config.toml
num_hidden_layers = 12
hidden_size = 512
n_experts = 80
experts_per_token = 4
d_expert = 112
d_shared_expert = 256
hidden_act = "geglu"
moe_layers = [0, 1, 2, 3, 4, 5, 6, 7, 8, 9, 10, 11]
router_score = "sigmoid"
normalize_top_k = false
routed_scale = 1.0
balance_loss = 0.00085
balance_bias = true
init_std_router = 0.0156
lr_router = 0.000239
vocab_size = 8192
norm = "rmsnorm"
norm_eps = 1e-05
tie_word_embeddings = false
optimizer = "ademamix"
learning_rate = 0.000245
beta1 = 0.9
batch_tokens = 131072
max_seq_len = 1024
train_tokens = 957500000
max_steps = 7306
dataset = "wikipedia_en"
Below are experts of layer 5 (counted from 0) of a mixture-of-experts language model. Rows are named gate (a neuron's input weights, with its number), up (a neuron's input weights, with its number) and show model dimensions 0-127. Each number is 128 + 32 x the weight over its row's rms, rounded and kept within 0 to 255. Numbers have three digits each.
Before each expert's rows: a language model's description of what the expert responds to. This comes from a sample of Wikipedia text that the model never trained on.

# expert 52
Description: Closing brackets, line ends
gate0:103165119188144104102167111116123059114142156112133157100125110092157150157157119139175122133177133139084144124203154129140183173170140180156105062124184145047125137106161134165123112149154183161110158058178140128106111133111089172152143146202100126128127140082092113060129115110114120123055121094127156125098110142100147154165098131155152071112108184103221109172161171100130187145061
up0:174101111186176072104156078085131117113102087138126131131168157140134162176133083135162131164102143154137122109083104136197127113131106129108098071125139124079157131134122176132004122106192137102084146171135091146115152189079150158119149135139144124143099159148161086114126064143131137115134098147146094122145127078106142137121089113114127127132152134158134113116096147091135144099178

# expert 11
Description: Statistical table cells
gate0:119155137147085149090144095082152147113155105119135126138101160190169097132129108144119056126158102116158106083108176121190144093194119140079192106109142137161123134154109129105169136107121066096078116143108126137142171134098125132129155145117142125147101147161188108102168187148104126148137108146152124129139163127132064110147134122119120146128115141168125130139099161118131094113110
up0:115126122183153095106152183141153130112164167116135095115106146092111141133142154131223152128086178131154117170205089175084077145094115166132093146106134160104163093094093094064071075127094148128161174132176140133096078103075112153158108152133108063115141152076084186137173115143147120073143120060115139155105095184131171163163082178088115171105092122115160212147155135166126165164153

# expert 51
Description: Tournament structure terms
gate0:122147162182087129142152142091120064185129120116110159110135122128216120110119093114121084122088142105116142098100073155100115142151119143071143114174098164148131087136192150074100179132138112162060119175114048151141138118117110101073197118105144193113101109121111103108158076145096115124104109160106103131122134115093119140143088129196113121133155096122106173103162129131139125164162
up0:180130102148148109114157103150122109143152147112119115119156038139115079130080099164093163114093061087118105097067155176134115200102093111141100135134187193087084092114163105097137166153113121121066135098108121148140121092183129164147139165101122131125161077169147125092153160171134120105144105151165196127081132104181124067124118132126119147097164095170112105080073097219158107162121

# expert 41
Description: Equals signs and markup
gate0:084103107107058116086160202157102156157163167181165143119118170125133159130139135095121093100144117129137112162224148150087149182139149137064112161142139088141117129162140137156109112167142179120171138127115138165121158109121069117121139152086130159102166104141140098109131138126120099076187106120170118141169189190129115090067143143109072172138137188122102131148129072152091109148141
up0:134128108138107136149121119142116098133133128067150173166170125155117160143147131124169049068135123118072151127152088111073193113129135069119196176195121147091126099095148112093117122113138210115144124149084154133085127028110100152103183085120107087104091119103142127134126161108108075167132109112093159125111117159077129169169150087163086100187126098105103125148100106141125130132159

# expert 5
Description: Sports competition results
gate0:110131147109135102149114136155103100127148112131155102177152124113140126092157167094127125154168105141152126129121159065109124158156095079148181159089091126152152124082086113144122120147127090165150141094138139093150136114152114112082119165139150200112123127140170171153120134141114108215159139089132164153141119152141105138102148062109135096100088079074186140147067126192127143106136
up0:143131123146092083122127115135154091146156141147148134081146091084158135179088147134144114122154133093038154126085138135081144159167117185151088173134152119159115119160169151137171114127093102218126089109158104142210153103124136163084154153155140196126160163185116114161095175113056082169139174163132147150167118116121118121118086135128084104129154103205084123164046150118095122168056

# expert 23
Description: Science word pieces
gate0:110148083072133177147121103096171120134085171108077137155146170118168138148126163075058102111089143156152119178069141143171136110150111066118136145153090163068082133163094127121144105165113109079162160095160187200117117164115108065128135178115129096146223114140152172158130123207127095073103084156154083083165135144137111156125106079176099052168101160135129123069133091104112132080086
up0:212110190155165155076150163091117130141102168158117138077111119167075067115103165133131111142123067166140116126153185132123151149150158150117174145120179128151104147077117109127192127110123159205127088148122074174148168072152122172151193108146085136101129072105173103147122111106134055154129114143165139098130104152171133140064125141102123152169143051180060134118112135126149105149163

# expert 43
Description: Since and open parentheses
gate0:100149088162095111134132092101161092102101196180085133113122146112110088124115212136167140121124130141143081085142133109174096146146113142104173167172120136093125129108160110174120146136130098142132114126165140113155141155137137110122123109079099120151109110095146126108166086146092097173092150144126106183084117154088083124222136162166184132033133098163135116185119176117148142113136
up0:129118132137141091118084139130151163116138190102112116110082142111085111119168111102165135086082102114128102174149160059160127137075105157087116187078092147103111108190109073105122163173097105133061206110130171100121141128109145139120070087085109154150125127079155133124193094140144093164125183123158119162116120152148088118198076135131137100112142125114119164152112140185147124138181

# expert 8
Description: Origin and range prepositions
gate0:147157079117106117092094149104157090103156112129170151231148088123091146102061187173165096137093108151114176116136112143131124166152145204112138209082145049133127151121139066116122159122178121126138080112121111065131175117132100107152130185143095148121119110096121112154150106174120067104157126189146120072136158114160147119140121143144142168084142021114061095116169132096088140124161
up0:113135126141116160190122136105089134142110119120068154062105165121140104134129084084063115118135167113122071154115144092160124090060105124148122072117086185087139119148124127098120099117082174138116198078124157157108090132154125158112148080142181084124147156108133166114126117120103180126135109087148089154137169153070109156098128076120142155145128214122187174123130115178144079094178

# expert 57
Description: Plural endings
gate0:137121094151140099147166130146148126118118084190082107146095107057111131163149172110090121148094114144131168117145167103105122142091123099114180108149115156130113162114165138110184122055087158133147164157146175172087103135096206154137148130137165245199117157121148141094119114096145174181106115163121130145102124104141190139146111129137127168161074107158135122139152079176104226121106
up0:097119127115119151103117113104118096072188127091173165065143149159120114103115137133137140083157133144078130101170098190123171119120093134102102148112146121146095088173099190159132133172204102191147095116115076108166180132145112145123180068138083094091123087130095083114098073130143066098159101108184148083133164139091129138082146097139137116092116146094098109103070123116090058122120

# expert 33
Description: Function words, dates
gate0:118131137113109099107122103132176127111131099131113138151125086123149136084127195193092155154158131106194120135152110089053093223111148097131161090157099080058161097094142154112088135116106125193135127167108132081108152101164095113162125163096102170187123120120143131065128171134121161181119110173166138093168099134154134111145133152207092130106155079145083121153181135199097150164117
up0:126175142044106167122104143201152129130126092072127111151165159153112115105099124103139154082119100117166110123099086087157093140136115110144078155139148200071166124104153158173217104103117102143141135129145131092150082125133160093151095139070156105140128175123117135177103137061063146145070118074123163091147136104071123154112043145085056152148125115160057167112096097077125174060173

# expert 10
Description: Articles in technical prose
gate0:091163093102113130113121113069149145154136130164102127080130121065118179130128086143033125180156091146094093109119083078114149115103131088170125120189171162146130118137106153120163103128134130085167083135174060115147125171161080192126096170083138114096165154130136156163119156135126158080136100116136152119161114116118104156097091106163180084127111118148098137062138108102169154169150
up0:224142123072153117124134109168084147148095127109158173108083107106082099092090138120125114084089165121150205144144130192170158104085100147136132136090105162094131127121104183144139168102156138165085123097133183160077127112127110114163127099139126095114152073167189104094084113123192119128136086200122084108154218079154125148167123162040141129122204088164109113146124060144140095064122

# expert 53
Description: Reporting and opinion verbs
gate0:136172213157077191148142172161138136128142094070148107062159153150108154113076157153161146136127122164156164099100154152139130086067091119126147122100199094121147097158129107144117122149098141206159130071120076128114100103175192134104085174223178157094115171206125096159093112097132071124176095132198129149120153159119182124207177117147186094137075111116108111153100155142135115119089
up0:120131123161138094140120102191101148136153146129108079170100169128161143134142102122152097152155138098147167097113078160155078164082093069110206106132097154069092205122107144178151180156081118158112164138154136134091132163129165061135115209149082129159099153119093128149171122169117141081107133148125111152145010168161172133117084099138120109199150091150137089140137119159181173162127

# expert 3
Description: Film and fiction genres
gate0:140133120121142098125161067153179110090128157155081180143095129145131090164114129132106215071122131179221096098099088091152081137120102148113082096142108095112092160129127116129120114091119058164149166127121118136154145150190175106153173136123105108126143168166160148101120131112065083135097148048150187129118147051193173155157176156181128090117103137173073108165155150147150142087143
up0:163088101125129135113131149125109144130123120141141091150138102085050138175171101128169125148098103063171130099095119161123146146091089095153074156137170088168149153154168089109125111127183170101152098159162099081157176105093134141090137093125088157164118180137109107085149079182097136085155141145145105194162109142127150107140079134127109113102093119119135110172130096069148112147000

# expert 19
Description: Colons and table separators
gate0:117124130136107153142082059082147148131157122121152124139159150114144142114107071094142117043092155120073130088067164107167117114109178148149155064117143110178150151096145171094068114128153145102136186071107113114061090095122089097163147206085055124129128082113151118147132145120075100166099164134155170091123097138108109108150065069113093128139096148120140120037074101087196098143171
up0:154173172090169099169102165149182136146118143177127103155169202132098134082058130129078142123105147106103205136149116185106155117096090131166119097096079077119097106117132095097125137061050121172120153104138148068096104122099135134171072133144148172123107136130074163124128143149155136113135122163183104069139097134172199149131178183142106102149104139168107112109092204109143081088104

# expert 25
Description: Abstract noun endings
gate0:079123201099099147129055111175101083145101109157172091134118159090121162187124075128135143033112159109101152095120122091146078124136132118117128128136113130155135140140143083077087182095083138096156144097133109100121079151103150122106126191136062150108173140103188138124058110143195087097100145083083193131150110108095152122149095028157116125106138140103145124125125140144151161079169
up0:125104178103083098139152101127092089131160097136141131132146162155107156134051132114154094119133132159089099145114044109120052136126126112117146183177113158126077174087156127038107126097151104125118168130151087093104096140116109088088106218119138163126108148151124174145087121117070106111075173063131131118152151107138136107142113140169132222087131043056095143084139104163108171091130